python train.py --num_hidden_layers=10 --hidden_size=160 --n_experts=64 --experts_per_token=2 --d_expert=112 --d_shared_expert=128 --hidden_act="swiglu" --moe_layers=[0, 1, 2, 3, 4, 5, 6, 7, 8, 9] --router_score="sigmoid" --normalize_top_k=true --routed_scale=1.0 --balance_loss=0.00201 --balance_bias=true --init_std_router=0.0133 --lr_router=0.00123 --num_attention_heads=5 --num_key_value_heads=1 --head_dim=32 --vocab_size=9040 --norm="rmsnorm" --norm_place="pre" --norm_eps=1e-05 --positions="learned+rope" --rope_theta=10000.0 --rope_fraction=0.75 --qk_norm=true --attn_scale=0.177 --tie_word_embeddings=false --parallel_block=false --init="normal" --init_std_qkv=0.0395 --init_std_o=0.00884 --init_std_up=0.0395 --init_std_down=0.00884 --init_out_by_depth=true --optimizer="soap_variant" --learning_rate=0.00447 --lr_mult_qkv=0.5 --beta1=0.95 --beta2=0.99 --lr_head=0.0496 --warmup_steps=58 --schedule="wsd" --decay_fraction=0.935 --decay_shape="cos" --final_lr_fraction=0.0 --batch_tokens=65536 --max_seq_len=1024 --doc_mask=true --train_tokens=404700000 --max_steps=6176 --dataset="wikipedia_en"
Below are experts of layer 2 (counted from 0) of a mixture-of-experts language model. Rows are named router (the router's row for the expert), gate (a neuron's input weights, with its number), up (a neuron's input weights, with its number) and show model dimensions 80-119. Each number is 128 + 32 x the weight over its row's rms, rounded and kept within 0 to 255.
After each expert's rows: a language model's description of what the expert responds to. This comes from a sample of Wikipedia text that the model never trained on.

# expert 30
router [163 155 145 120 142 211 150 105 158  83 133 144 129 175 144 115 119 178 136  86 202 158 120 135 162 171 162 114 116 100 171 116 161 182 136 108 160 133 134 156]
gate0 [110 123 115 135 130 114 159  98 156 155  84 117 146 108 141 156 144 106 149 139 187 170 105  95  96  92 139 122 206 123 105 120 211 172  90 109 121 137  75 111]
up0 [181 183 127 121 143 158 148  93 138  73 161  95 122 170 132  45 128  64 150 109 146  99 118 123 117 143 206 145 144  86 107 156 179 140 166  79 174  97 131 141]
gate1 [ 87 114 159 112  47 156 168 156 165 138  87 160 148 129 195 150 102 176 106 158 168 109 142 100 134 110 142  52 104  75 110 124 127 174  96 124 123 124 135 126]
up1 [154 123 163 122  74 161  93 141 160 151 119 107 135 108 148 153 184 129 144 163 168 122 149 109 100 112 143 142 135  97 106 138 135 177 124  14 176 114 108 109]
gate2 [108 126 123 190 117 192 129 132 159 109 135 159 148 107 157  91 114 136 134 100 103 141 133  82 163 103 177 168 131 135  93 167 175 106 115 134 124 144 136 169]
up2 [ 97 122 109 107 131 217 109 146 113  90 161 140 140  78 115 151 149 149 109  92  56 137 118 106 155 108 179 166  99  63 154 144 185 134 148 114  92 136 148 171]
gate3 [123 153  92 116 107 107 133 106 171 136 162 144 149 141 146 121 145 180 133  71 143 125 116 146 125 148 152 142  95 104 182 189  79 160 164 142  62  95 136  77]
up3 [ 44  65 116 128 137 131 190  86 131 151 148  70 132 175 127 117 156 112  95 140 140 138 118 158 163 127  84 118 147 150 155 113 100 147 116 138 176 129 151  75]
gate4 [149 124 121  61 136 108 119 154  83  89 117  95 170 153 104 131 127 186 185 100 116  94 119 115 196 195 165  88 140 166 143 124 119  93 152  93 128 101 131 125]
up4 [125 103 102 156 124 100 131 168  81 115 169  75  87 102 118 109 127 174 154 138  80 135 135  94  70 171 117 129 110  81  87 116 189 134 111 118 127  92 151 102]
gate5 [165 124 199 160 191 179 138 175 126 150 120  83 164 148 109  77 140 127  75 132 153 124 108 128  74 145 213 158  98 136 123  91 170 152 115 149 116 233  76 136]
up5 [193 103 175 189 201 179  98 213 137 137 126  96 160  98  75 102 199 117  74 108 128  95 113 119  87 150 165 109  92 119 107 129 140 129 106 142 176 172  39 167]
Words like National, First, Final, Total, United, Federal that open titled names or headings, in sports, geography and administrative text.

# expert 49
router [120 175 187 130 139 113 176  97 174 121 128  94 102 131 140 178 136 156 120  99 163 167 114 108 142 198 153  78 116 142 171  96 189 140 150 148  95 147 134 174]
gate0 [152 144  95  92 114 121 134 192  79  95 104 141 180  73 156 160 109  86 116 133 114 131 153 154  96 157 123 128 173 135 124 114 164  92 161 156 153 150  75 182]
up0 [148 119 109 173 141 133  77 124 152 216 122 149 200 155 119 112 121 129  96 122  87  73 112  86 127 152 122 127 137 193 155 123 131 109 155 106 153 160  86 143]
gate1 [144 119 109 131 220 136 156 126 142 148 172 131 215 150 118 157 142 170  97 126 122 131  78 132 174 161 182 141 161 103 122 145 108 180 119 166 100 131 139  92]
up1 [165 119 126 133 103  99  87 174 148 160 152 107 160  91  96 176 200 173 135 122 155 129 131 127 119 136 160  63  99 164 166 144 164 125 107 100 114 118 102 151]
gate2 [111 179 120 175 159 146 140 130 119 129  74  36 148 122 137 120 139 130 179  86 183  97 125 143 145 172 125  73 102  96 175 159  94 148  96 181 113 127 138 100]
up2 [136 110  93 106 152 140 118 229 143 135 163 134 146  99 100 154  99 138 165 134 149 146 127 167 113 175 147 175 164 132 135  79 127 151 107  25 187 135  73 126]
gate3 [144 141 228 156 160 133 171 108 145  54 161 119 159 165 131 149 173 120  32 144 162 167 160 128 142 115 150 110 146 101 108  64 147 143 147 126 110 143 129  99]
up3 [139 124  77 142 157  78  97  49 131 157 135 131 153 117 137 182 140  90 163 151 153  68 115 110  98 173 112  88 105 139 117 107 208  68  99 173 169 130 141 170]
gate4 [144 127 158 142 103 142  91  80 131 157 106  91 128 134  90 106 111 171 104 136 116 127 168 156  92 128 145  98 151 153  49  62  96 111 105  94 122  68 181 144]
up4 [115  93  77 100 106 138 157 188 134 151 179 148 129 133 163 170 104  73 141 138 163 164 155  62 110 122 131 186  84 112 123  96 172 179 147 129  91 112  81  85]
gate5 [ 69 108 176 133 120 155 174 134 105 181 130 139 185 104 173  99  94 117 102 127  88 140 137  85 123 135 157 118  67 150 163 103 110  79 132 129 155 206 138 157]
up5 [170  79 166 125 178 124 145  54 149 145 131 187 127 142 105 188 125 137 139 150 210 120 169 158 113 120  99  93 138 131 128 140 137 138 106  68 153 112 129 157]
Participles and common modifiers after was, had or the, such as established, held, called, known, also, other, former.

# expert 47
router [142 149 113 148 115 144 104 147 154 101 161 139  52 157 162 170 138 166 192  80 182 120 128 137 181 239 149  46 127 152 161 116 132 143  94  98  99 130 126 109]
gate0 [161 111 106 166 111  88  90 111 116 192  65  87  93 184 172 106 154 139  70  97 113  67 102  74 135 168 137 171 146 130 140 148 104 111 133 124 166 133 159 142]
up0 [139 120 154  99 152 162 182 112 126  86 131 123 143 159  80 131 157 103 153 107 138  87 131 179 148 123 139 103 143 156 127 173 149 173 190 143 109  58 110 122]
gate1 [120 176  57 127 171 105  70 136 128 132 130 165 101 152 108 139 117 156 127  86 158 122 114  70  81 114  90  99 118 123  75 121 121  94 101 131 129 100 115  78]
up1 [110 150 160 136 145 123 170 139 144  97 139  86 131 104 134 129 135 140 184 200  77 101 110 147 126 107 136 146 117 155 157  34 160 101 138 146 180 174 139 141]
gate2 [168 138 140 104 120 159  74 162 130  88 167 128 167  84 153 153 138 143 138 112 179 168 135 123 120 171 119 187 138 106 144 164 159 155 160 123 152  87 115 132]
up2 [195 134 148  85 172 182  35 110 112 119 116 148 176 135 134 219 203 115 176 139 138 117 113 109 104 164 152  77 126 120 193 118 160 106 128 134 155 190  88  98]
gate3 [148 119  92 114 197 158  93 158 134 131 187 142 133 155 135 109 135 117 137 171 125 152  95 153 140 111 154  79 168 142 147 161  77 158 158 120  61 171 170 147]
up3 [147 144 110 134 146 106 105 170 103  76 145  94 122 135 136 122 113 105 132 154  95 198 154 174 145 105 103  69  78 115  95 105 131 150 117 103 133  98  91  49]
gate4 [118 108 126  99 206 148 172  93 113 120 118 175  91 146 147 116 109 163 173 128 109  74  99 131 113 159 146  73 137 128  97 130 123 104 175 147 117 151  85 159]
up4 [ 97 114 205 171  96 134  75  97 136 123 117 102  72 100  86 182 116 129 130 127 115  91 189 114 159 173 159  71 125 169 138 142 129 168 159 102 129 114  98 150]
gate5 [ 63 120 149  92 175 127 143 140 141  96 121 166 184 207  89 104 169  88 164 172 133 163  93 136 105 141 132 125 135 162 106 154 123 145 162  81  89  70 171  89]
up5 [151 203 112 152 176 129 154 122 101  74  87 132 115 105  99  88 146 171 107  86  74 151 109 177  89 105 155 160 142  88 134 167 192  78 198 159 114 158 142 172]
Subject pronouns, relative words and auxiliaries opening a clause, such as that, he, it, which, had, after a comma or verb.

# expert 63
router [133 184 165 155 130 176 146  78 143  39 145 153  47 156 146 108 167 165 156 143 185 118  79 119 140 183 160  66 129 147 131 184 169 150 117 155  78 163 148 153]
gate0 [121 176 146 115 127  96 141  73 135  85 139 179  89  90 104 125 136 147  94 192 181 134 131  76 128 168 119 144  90 149 112 130  94  88  86 138 170 162 160 130]
up0 [112 170 109 141 128  94 164  78 156  90 125 127 130  72  84 133 103 157 119 177 191 112 163  99 115 150  75 172  91 136 115 130 127  68  59 134 118 149 111 137]
gate1 [ 84 116 141 133 130 134 119 103 150  44 139 132 150 142 147 120  74 161 138 145 160 104  77 172  94 121  94 155 208 148  55 166 168 204 164 131  98  93 117 151]
up1 [123 179 100 118 105 146 156 107 117 165 118 177 178 153  83 109 110 130 112 171 125 128 127 123 155 112 132  86 120 105 124 100  70 113 205 127 113 123 177 108]
gate2 [192 135 146 165  84 121 168 133 110 143 143 106  70  16 128 120 237 158 140 190 118  89 115 104 135 137 115  94 165 178  94  92  67 131 131  74 137 107 156  85]
up2 [ 83  90 112 144 187 136 123 161  97 129 136 136 172 231 161 122 108  88 126  81  88 139 164 179  90 133 160 108 139  66 104 113 165 106 130 145 100 156 118 215]
gate3 [114 145 133 177 100 171 135 178 168  56 102 125 123 101 102 117 124 121  84  80 129 121 173 186 181 166  73 156 145 121 156 173 142 105 129 141 117  86 134 154]
up3 [122  87  94 197 107 117 108  81 155 165 110 177 118 142 103  91 153 121  89 124  92 112 104 121 160 192  86  75 131 121 141 148 156 128 164 119 168 112 218 173]
gate4 [164 127 131 135 108 111 128 121 157 104 108 107 145 173  72 113 116 131 134 163 137 123 109 133 156 106  83 115 147 192  95 157 144  85 138 141 124 108 165  96]
up4 [112 126 119 130 145 101 149 130 110 150 139 168 127 146 119 130  78 171 123  88 173 189 126 150  80 114 104  83  53  85 164 101 109 119 110  99 174 104 136 155]
gate5 [123 201 138 137 120  92 179  92  84 135 112 124 158 106  75 137 123 137 110 105  96 121 113  98 110 197 152 168 132 141  75 191 102  93 174 164 119 114 142  96]
up5 [179 144 145  96 112  49  98 119  66  96 137 168  49 140 141  92 156 144 108 180 130 118 124 136  71 178 132 102 136 157 139 150  92  72 129  73  72 120 120 133]
Nouns naming institutions, places or groups after the or a, such as University, Party, family, city, School, District.

# expert 20
router [167 170 146 137 189 153 125 108 124 110 150 130 112 183 136 139 176 184 130 113 154 136 105 103 173 148 158  99 161 143 186 104 114 147 116 160 146  86  99 151]
gate0 [100  90 190  85 137 171  80 152  93  66  91 165 136 154 156  92 113 143 127 113 163 140 128 182 123 121  98 105 123 157 147 114 111 141 106 114 149  62 119 176]
up0 [118 177 160 112 105 153  56 217 148 119  98 168 142 134 169 102  88 111 130  67 139 188 130 115 109 140 129  88 138 112 116 119  97 134 125 154 154 100 125 162]
gate1 [126 117 125  95  61 148 125 167 100 150 136 134 128  90  74 129  72 133 154  89 159 185 115 167 149 111 161 153  94  82  95 128 174 176  85 131 179 190 130 148]
up1 [172 147 107 112  17 184 147 155 123 130 136 176 135  94 123 142 128  93 122  92 157 129 131 152 127  78 171 186  90  90 115  68 146 139  81 139 165 178  99 132]
gate2 [108 154 135 145 118 117 141 204 153 137 196 167 127 140 173 102 131 116 113 141 116 121  97 138 128 139 136 176 173 135  82 166 157 198 167 144 165 122  59  55]
up2 [180 117 117 103 103 101 109 144 148 190 150 164 132 159 123  70  98 147 128 149 135 111 130 172 166 104 105 214 125 120 164 156  99 189 125 126 191 141 132 124]
gate3 [116 141 172 152 142 132  72 102 159 134 163 103 156 147 132 194 156 142  88 123 127 173 129 155 132 159 129  93 141  83 206 130 126 113 161 114 105  81 161 137]
up3 [128 156 147 105 129 154 120 129 126 135 126 128  85  59 129 146 132 119 101  51 117 134 153 147  76 147 120 172  84 129 187  55 209 109 165 102 106 149 106  85]
gate4 [ 87 115  93 129  75 205 145 153 153 134 105 135 141 123  87 173 141 106 101  82 144 148 159  99 145  99  74 158  85  54  93 106 152 106 156 119 126 135 172 134]
up4 [144 121 139 107 209  83  95 105 114 136 174 115 143 146 123 118 161 151 116 131  86 131 117 134 126 154 141 112 150 163 197  85  79 139  83 128 152  84  71 110]
gate5 [129 150  85 111 121 135 138 155 155 154 152 105 145  93 166  93 156 151  78  37 135  78  93  92 174  98 137 114 172 133 168  66  66 193  84 159 106 167 130 158]
up5 [136 125 111 137 155 134 101 158 111  89 135 137 139 130  87 127 154 110 103  88  92 182 115 186 140 152 183 130 132 148 201 115 127 135 114 161 156 150 146 143]
Nouns and verbs about films, albums, songs, books and games, such as film, album, composed, Track listing, Release history.

# expert 28
router [156 150 163 114 162 133 152 119 117  79 141 171  79 173 121 108 123 140 146  96 154 129  66  87 145 203 184  75 122 114 154 113 135 125 131 129  84 119 158 170]
gate0 [107 113 144 135 145 153 119 120 144 106 154 150 103 174 108  82 165 165 172 149 156 162 116 186  71 101 118  90 166 122  91  94 105 150 168 109  80 113 135 100]
up0 [142  83 178 113 120 162 156 122 167  44 177 144 146 154 120 155 106 107 104 116 116 121 100 164 154 181 128 122 126  90 105  91 188 155  64 107 172 140 162 106]
gate1 [127 130 183 148 146 101 145  88 129  82 152 134 104 153 122  96 127 187 132 169 170 152  36 139  90 138 143  93  69  91  71 176 124 141 107 113 115 137 151 163]
up1 [117  71 121 153 146 125 116  87 254 142 184 128 103 111 146 116 138 140  99 190 149 153 113 115  90 137 153 123 157 122 108 165 136 124 139 121 116 122 157 137]
gate2 [119 115 126 130 125 121  67 112 127 106  96  98 103 112 206 148 132  83 134 160 131 122 197 103 105 177 185 150 139 193 120 147 149 152 132 156 107  86 138 118]
up2 [150 145 161 117 124  92  19 117  94  92 134  94 115 126 133 141 163 139  63 159 100 166  88 146 143 140 195 176 172 111  80 163 155 175 191  92 104 126 130  74]
gate3 [128 136 106  89 146 180 112 131 121 124  81 101 107 152  76 176 140 196 167 154 131 169 100 125 132 106 155 160 114 107 128 159 128 124  79 138 104  98 145 130]
up3 [161 180 174 107 155 119 124 117 122 141 171 153 120 135  75  83  68 140 101 107 123 107 123  89 140 113 108 157  89 170 124 173 177 143 109 166 138 150 141 111]
gate4 [126 130  76  81  90 127 143  89 117 175 105 133 122  97  88 128 124  96 168 113 154 103  92 112 145 188  98 125  69 136 148 134 135 142 135 121  68 111 162 132]
up4 [158 120 135 114 125  84  83 168 171  76  96 128 124 126 136 142 118  98 116 130 115 122 173 139 122  65 186 162 140 100  99 151 189 108 152 126 118 134  79 137]
gate5 [132 165 125 130 104 122 101 176 131 142 116 136 175 138 189 107 114 133 157 177  99 108 113 114 126 174  94 114 161 141 130 128  80  86  63  80 125 152 155 142]
up5 [153 110 161 149 133 146 111  59 165 117 107  97 137 144 120 141 194  91  95  79 162 172 165 114 133  92 168 150 121 141 136 119 140 143 168 191 120  84 142 120]
Nouns for government, military, services and technology, and endings such as -ction, e.g. Section, Army, Defense, recommission, Police, television.

# expert 61
router [105 127 137 121 175 179 151  94 111  95 134 134 131 142 155 155 135 217 122  85 131 156 103 111 198 151 140  80 155 101 165 127 197 141 119 115  65 115 155 158]
gate0 [185  97  86 154  99 161 142 122 110 137  86 115 152 112  87 135 154 195  87 191 131 111  87 128 102 141 104  96 123 161 105 108 114 180 108 197 161 208  94  88]
up0 [111 118 112 100 129 139 161 131 110 131  58 150 132  98 126 166 154 130 149 184 152 147 150 121 213 167 126 146 134 191 143 112 110 204 143 165 181 200 115 156]
gate1 [ 85 131 114 118 137 110 140 113 174 133 166 104 114 141 112 100 142 125 180 114 125 144 109 140 158 150  88 141 142 103 127 153 149 172  95 145 110 131 177 145]
up1 [135 171 128  66 135 121 105 172 104 111  58 134 126 174 160 155  95 146  77 150 124 126  55 114 141 127 188  83 170 160 129 100 129  84 138 119 130 113  82 115]
gate2 [ 66 129 127 118 111 141 119 148 132 118  62 116 127 166 106 148 147  95 157 148 111 159  77 107 131 165 154  85 140 120 184 147 166 150 116 118 131 206  94  97]
up2 [105 117 106 127 103 134  53 115 127  97  98  82 115 181 106 185 127 117  77 132 159 154 136 170 143 101 124 121  78 135 159 126 111 130 121 152 116 118 129  80]
gate3 [108 163 110 180 131 166  87 136 119 148 118 129 144 113 168  95  98 136  59  91 150 157  88 191 175 105 115 146 116  88 130 172 136 102 145 163  49 149 152 109]
up3 [143 145 120 112 108 119 132 173 140 122 193 102  83  56 117 167 171 164 139 178 149 107  97 161  89  80 148 101 161 153 148  87 130 111  80  95  83 165 175 101]
gate4 [150  92 179  45 143  89 112  72 159 107 161 132 163 156 137 130  76 115 121 115 108 133 160  82 123 150 172 113 158 155 118  75  98 197 144 135 135  91  65 177]
up4 [196 137 137  92 164 115 150  95 156 153 166 131 166 154 136 170 112 112 106 110 135 188 155  82 180 143 145 106 129 163 132   1  88 213 155 150 139 110  60 159]
gate5 [171 188 120 172 133  74 161 106 165 115 144  73 119 119  94 103  82 141 144 157  79 145 108  81 143 131 141 136 166 159 114 171 109 169 112 123  26 104 126 127]
up5 [182 181  96 159 140  84 141  89 185 141 113 124 123  93  91 132 106  93 134 155  50 152  85  90 110 149 115 183 132 162 133 125 115 157  89 187  66 104 122 111]
Standalone space tokens before numbers in dates, codes and coordinates, such as Ju 88, June 2007, LA 712, and adverbs like formally.

# expert 34
router [179 137 141 122 146 122 122 135  85 118  78 106  98 156 181 181 175 173 133 172 153 181 124  78 169 130 145 102 136 113 128 128 187 142  89  91 144  95 139 126]
gate0 [159 113 100  88 113 185 145 132  71 110 144 175 152 133 124 202 108 153 114 157 114 114 155 147 163 107 140 138 166 100  79  84 174 162 125  73  98  92 141 125]
up0 [ 86 191 168 191 126  68 106 129 155 149 114 139 133 152 155 110 115 144 152 116 163  68  94 129 111 116 143 154  96 154 116  60  98  79 134 144 154 121 153 136]
gate1 [116 138 110 132 130 173 121 171 161 153 122 121  50 172 138 118 120 162 100 116 190  86 167 166 197 147 123 164 103 210 130  78 152 116 118 161 117 129 122 125]
up1 [120 126 149 130 215  52 143 141 119 142 129 113 160 137 145 148 200 106  91 100 113 163 140 121 129 160 148  94 145 100 141 123 106 127 159 144 130 135 143 126]
gate2 [179 126 157  68 101 116  98 146 110 128  85 102 121 155  86 172 124 176 101 138 138 134  69  65 173 126 120  92 133 188 105 112 116 120 143 143  86  98 141 123]
up2 [154 108 187  84 156 165 150 146 139 111 112 147  97 157 163 156 108 124  89 153 116 140  61 114 131 124 133 104 139 214 137  90 119 149  73 131 147 125 139 142]
gate3 [119  95 120 133 171 116 156 151  97 128 133  77 107 108 134 127 151 116 138 124  67 180 128 135 116 164 115  71 155  95 119 155 139 140 118  40 188  45  68 122]
up3 [164 164 153 101 102 165  91 123  99 148 193  75  98  98 131 118 141 136 109 103 140 138  74 128 148 105 152 116 181 114 139 141 131 132 183 164 172 135 143 126]
gate4 [191 134 112 158 140 128 170 100 120 120 169 159 136 195 166 140 146 136 126 106 115 152  97 136 174 126 117  69 183 136 159 103 132 125 127 131  69 166 128 108]
up4 [ 71 113 157  94  99 121 101 188  78 144 130 134 136 101 112 147  90 176 126 119 137 105 137 112  71 136  94 167  69 170 132 106 178 113 112 138 126 104 166 158]
gate5 [107 105 139 140  91  71 115 150 116 163 100 101 115 117 162 100 120  75 124 139 196  55 114 121 163 124 112  83 137 157  97 105 126 151 115 126 144 115 121 149]
up5 [167 186 175 110 136 140 138 137 147  22 105 124 153 134 140  95 143  70 144 117  90 109 161  94  86 164  96 122 119  97 120 148 156  72 169 175  31 105 133  42]
Digits inside years, dates and scores, e.g. 1998, 1–1, plus the word there and pieces such as il, ut, e.g. aqu-il-onaris.

# expert 56
router [187 176 133 145 122 209 147 120 122 116 139 134  92 167 144 123 145 168 139  89 177 135 101  66 133 203 179 104 166 132 156  89 150 142 107 130  98 140 150 153]
gate0 [135 150 133  58 206 134 211 168 143 118 112 142 132 194 145 119  52 128  77  89  95 123 116  98 141 174 153 158 125  88  96 127 150  44 120 141  80 145 159 139]
up0 [166 128 106 144  94 131  71  67 160 129  92 100 114 157  97 146 151 125 121 170 109 162 173 147 123  92 125 143 114 134 132 143 127 180 118 137 197 133 100 118]
gate1 [118 121 116 122 171 123 141  97 173 181  54 134  78 142 128 133 100  57 172 152 154 161 112 122 201 162 138 125 171 143 137 180 107 152 121 134 143 114 159 120]
up1 [132 101 146 134 104 185 169 104 151 107 156 130 129  97 109 113 135 143 140 166 143 142  99  99 113 155  72 102 165 131  76 141 105 129 104 176 130 138 112 117]
gate2 [135 118 116  56 130 152 125 119 133  72  84 151 166 136  77 169 121 124 164 102 150  71  96 128  94  76 124  78 133 111 153 173 126 111 118 141  93  36 182  92]
up2 [127 133 122 131 156 168 152  87 154 140 102 176  68 137 135  76 120 150 153 145 112  54 119 174 160 142 118 121 158  74 142 156 148  98 177 130 103 167 184 103]
gate3 [149 115 103  91 118 136  90 106 122 149 140 137 108 164 123  88 106 162 158 146 106 163 161 121  89 139 193 117 159  96 113 108 130 141 199 150 113 138 124 131]
up3 [135 182 140 102 112 127 161 110 144 137 143  58 185  72 175 119 164 104 132 162 200  57 114 164 119 151 108 165 160 136 142 118 102 108 135 146 130 170 113 192]
gate4 [176 117 124 113  74  69 146 152 132 135  99 124 100 143 140  70 121  49  81  65 201 135  79 128 154 143 114 140 105 167  94 141 148 142 103 138 122 138 144 107]
up4 [169 168 153 124 109  86  76 129 167 136 101  64 148 130 148 103 173 125  79  72 146 171 117 133 121  69 117 172  65 135  55 120 120 126 140 112 129  99 141 121]
gate5 [191 116 100 112 136 152  85 114 147 120 167 137 141 124 176 110 130 171 138 126 177 113  80 110 122 175 158 158 206 100 149 111 119  82  87 123 107 124 111 129]
up5 [133 145  83 105 121 115 139 109  95 117 191 140 147 120 122 110 157 112 171 149 134 126 160 156 119  96 165 216 131 147 109 146  90 135  86  92 139 112 186 121]
Words about competitions, like League, Cup, team, goal, place, round, election, votes, in sports results and election texts.

# expert 16
router [133 159 131  99 143 145 143 107 155 127 102 117  88 113 179 101 147 157 128 112 171 127 111 137 186 218 143  83 134 131 160 140 164 128 115 154  92 138 126 143]
gate0 [190  62  87 134 112 128 123 143 158 122  86 132 139  82 172 128 146 152 118 137  82 171 136 136 106 117 111 113  66 131 160 144 138  90 160 124 168 130 126 137]
up0 [126  38 104 109  59 119 101 158 123  73 112 115 116 127 148 176 148 120 146 130  85 118 151  91 139 115  90  70 111 151 146  97 126  77 131 111  95 112  76 100]
gate1 [104 231 116 169 184 112 169 111  96 117 132 192  99 113 134 128 182 135  82 122 150 149 128 145 115 213  92 122 144  87  86 111 131  93 136  94  60  82 140 144]
up1 [ 96  87 154 126  87 129  92 115  80 126  92 120 136 193 102 190 116 178 136 137 163 107 114  58  95  80 136  93 150 130 157  97 143 103 100 172 204  94 126 116]
gate2 [164  90 162 149 177 128 147  96 148 102 144 160 124 115 120 107 170 236 134 173 125 125 148 177 148  74 129 136  86 120 115 186 104 130  66 141 135 158 125 105]
up2 [111 152 112  76 101 128 133 114 141 143 122 121 123 105 112 136 119  68  84  91 150 130 129  91 126 160 120 138 102 122 124  78 148  80 189  97 123 122 118 152]
gate3 [124 147 118 110 118  70 139 148 132  99 124  96 155 156 135 119 124 134 120 129 132 128 159 120 174  82 100 127 163 107  84 140 132 118  96 211 116 160 189 148]
up3 [142 116 158  76  96 145 154 101 133 120 142 116 120 128 143 155 136 129 145  90 176  93  63 152 123 191 118 101  95 141 134  60 122 160 116 111  90  89 107  75]
gate4 [185 138  90 172 217 138 132 154 163 146 121 120 126 128 131 150 116 157 190 121 155 124 102 181 138 120 104 146 107  72  96  50 166 157  80  85 158 183 110 178]
up4 [157 147 100 185 183 140 113 165 145 142  80 103  94 133 145 154  86 160 166 159 197 158 107 181 153 119 112 123  95  56  67  65 130 161  94  99 130 158 106 172]
gate5 [ 94 176  94 135 205 127 106 118 114  92  81 161 140  94 196 119 184 140 158 110 164 121 128 131 112 151 153 148 130 151 150 160 164 114 109 159 104 136 139 151]
up5 [109 166  65 154 199  98 122 145  85 106  86 151 159  80 179 106 167 134 174 131 188 113 169 113 101 132 130 172 120 143 153 156 149 103 104 109 107  99 147 166]
Bare space tokens, nearly always in table cells after a pipe and before a number or empty cell, e.g. "| 0", "a 2018".

# expert 4
router [133  94 139 132 190 144 124  92 109 140  97 165 106 149 157 105 102 144 172  91 139 167 125  79  92 182 144  79 177 163 162  94 171 167 125 124 156 103 138 102]
gate0 [132 133 106  51 148 109 133 112 129  88 110 123 138 138 150 122 117 165 145 126  84  99 165 116  93  21 200 110 158 108 123 159 180  99 174  77  74  90 143 156]
up0 [124  95 152  84 169  90 139  96 155 101 131 126  50 118 147  97  83 155  79 147  58 172 163 111 126 106 105 127  83  96 135 150 111 132 151  92 158 100 146 173]
gate1 [174 139 142 112  94 156 133 175 136 142 161 140 154  89 130 138 112  59 101 137 138 198 141 135 126 137 120  37 124 175  82 129 172 166 148 113 107 127 100 147]
up1 [152 100 138 137  98 210  99  79 124 147  52 107  68 151 137  99 184 124 118  58 129 125 127 152 144 129 174 164  90 133 126 157  85 123 161 180 157 160  79 146]
gate2 [100 105 104 119 178 224 151 125 187 113 132 147 158 121  86 104 144 107 110 171 106 114 139 159 130 164 145  80 130 118 151 187 109 138  96 108 167  79 184 125]
up2 [116  74 118 103 122 162  70 104 147 103 101 120 158 132 111 118 119 136  85 113 114 179 142 158 118 115 156 156 143  87 100 148 145 145 107 129 149 152 144 182]
gate3 [115  92 103 142 130 141  94 100 154 135  98 110 126 177 131 176 123 146 190 136 187 152 135  48 146 164 111  69 110 178  83 153 175  90 125 134 144 164 127 140]
up3 [102  84 130 174  78 174 127  89 186 109 131  95 179 166 137 161 111 153 121 138 154 106 118 101 116  85 146 123 186 151 150 139  80 169 154 144 138  96 118 174]
gate4 [107 115 151 156  85 100  94 100 150 137 157 164 102 168 147 100 141 120 109 129 164 182 169 142 110 133 175  98 136 164 205  74  84  66 167 137 113  85 146 122]
up4 [ 96 117 202 135 108  83  79 115  69 143 136 119 113 109 105 164 149 104 109  81 115 136 120 100 103 134 114 109 135 131 135 124 175 162  90 178 142  64 100 131]
gate5 [117 122 124 116 122 141  70  92 136 128 174  61  52 138 132 104 129 100 141  86 117 150 150 152 140 144 121 153 149 182 102 136 127 137 144 109 126 153 137 108]
up5 [139 144 151 118 174 209  68  96 127 174 155 101  70 105 103  98 169 116  87 136 170  86 137 115 166 133 111 141 119 149 103 112 151  81 148  94 150 145 156 107]
Auxiliary and main verb forms (was, is, were, be) and to or on after a subject or clause, e.g. "building was", "failing to".

# expert 17
router [140 149 183 132 166 147 109 134 138 104 104 128 134 141 164 162 106 155 151 124 123 113 107  69 163 170 156 117 114 120 160 128 185 115 124 144  62 102 135 148]
gate0 [143  94 168 119  80  21 165  30 120 114 134 104 183 129 130  97  90  93 115 102  87 133 146 112 127 146 125  74  89  67 113 166 109 115 124 137 125 142 130 140]
up0 [156  90 184 117 100  12 151  30 168 133 155 106 168 122 100 108  75 122  42 114 101 128 113 120 154 148 139  93  85  47 122 136 116  66 126 102 115 160 119 118]
gate1 [120 148 198  60 115 137 129  87  96 157 131 111  78 156 126 109 135 148 143 139 113 153 110  78 113 104 131  77 146 120 109 133 177 155 111 160 129 121 116 124]
up1 [103 112 132 156 155 182 107 120 153 145 101 151 203 162 137 116 119  83 102 123 141 150 123 131 105  95 155 190 155 150 112 128 173 169 111 106  77 171 153 125]
gate2 [123 154 154 104 143  92 109 171  89 155  42 147 157 142  90 207  47  90 103 134 132 130 121  83 121 128 120  99 166  90 168  99 132 144  89 148 147 130 108 102]
up2 [118 129 126 120 166 130  47 110 121 171  18 119  94 118 126 156 123 187  98 100 135  94  71 137 214 123 141 161  64 173 149  63 205  95 167 123 140 108 160 141]
gate3 [104 104 171 120  83 144  89 153 150  89 126 117 112 139 155 105 202 148 129 152 178 116 138 136 108 127  92 142 212 152 115 147 108  79 152 142 140 163 136 120]
up3 [130 166 101 141 148  97 142 163 141 149  86  96 145 155 103  92  95 112  90 108  69 109 147 122 155 145 140 110  78 138 117 131 138 164 100  83 173 115 112 185]
gate4 [132 113  95 121 114 183 128 123 137 103 108 117 159 120  98  88 139 107 175  82 182 124  72 148 181 101 146 202  92 105 143 176 127 175 160 160 109 152 154  99]
up4 [119 150 106 129 159 105 127 182 126 124  96 143 124 231 132 151 118 119  76 174 107 157 178 144 117 123 110 146 146 138 159  92 108  59 149 151 137 187 112 147]
gate5 [137 127 158 171 147 144  42 178 126 120  95 152  87 156 132 162 130 159 159 160 159 135 161 110 147 225  97 164  42 155 104 115 145  97 128 125  88 160  92 166]
up5 [129 206 163 103 177 146  77 119 148 119  71 105 153 160 104 147  85 126  63 196 147 151 142  72 120 186 101 161 141 138 125  83 172 173 154 163  84 119 116 169]
The digit 1 starting a year or number in dates, tables and scores, such as 1780, 1952, 1–4.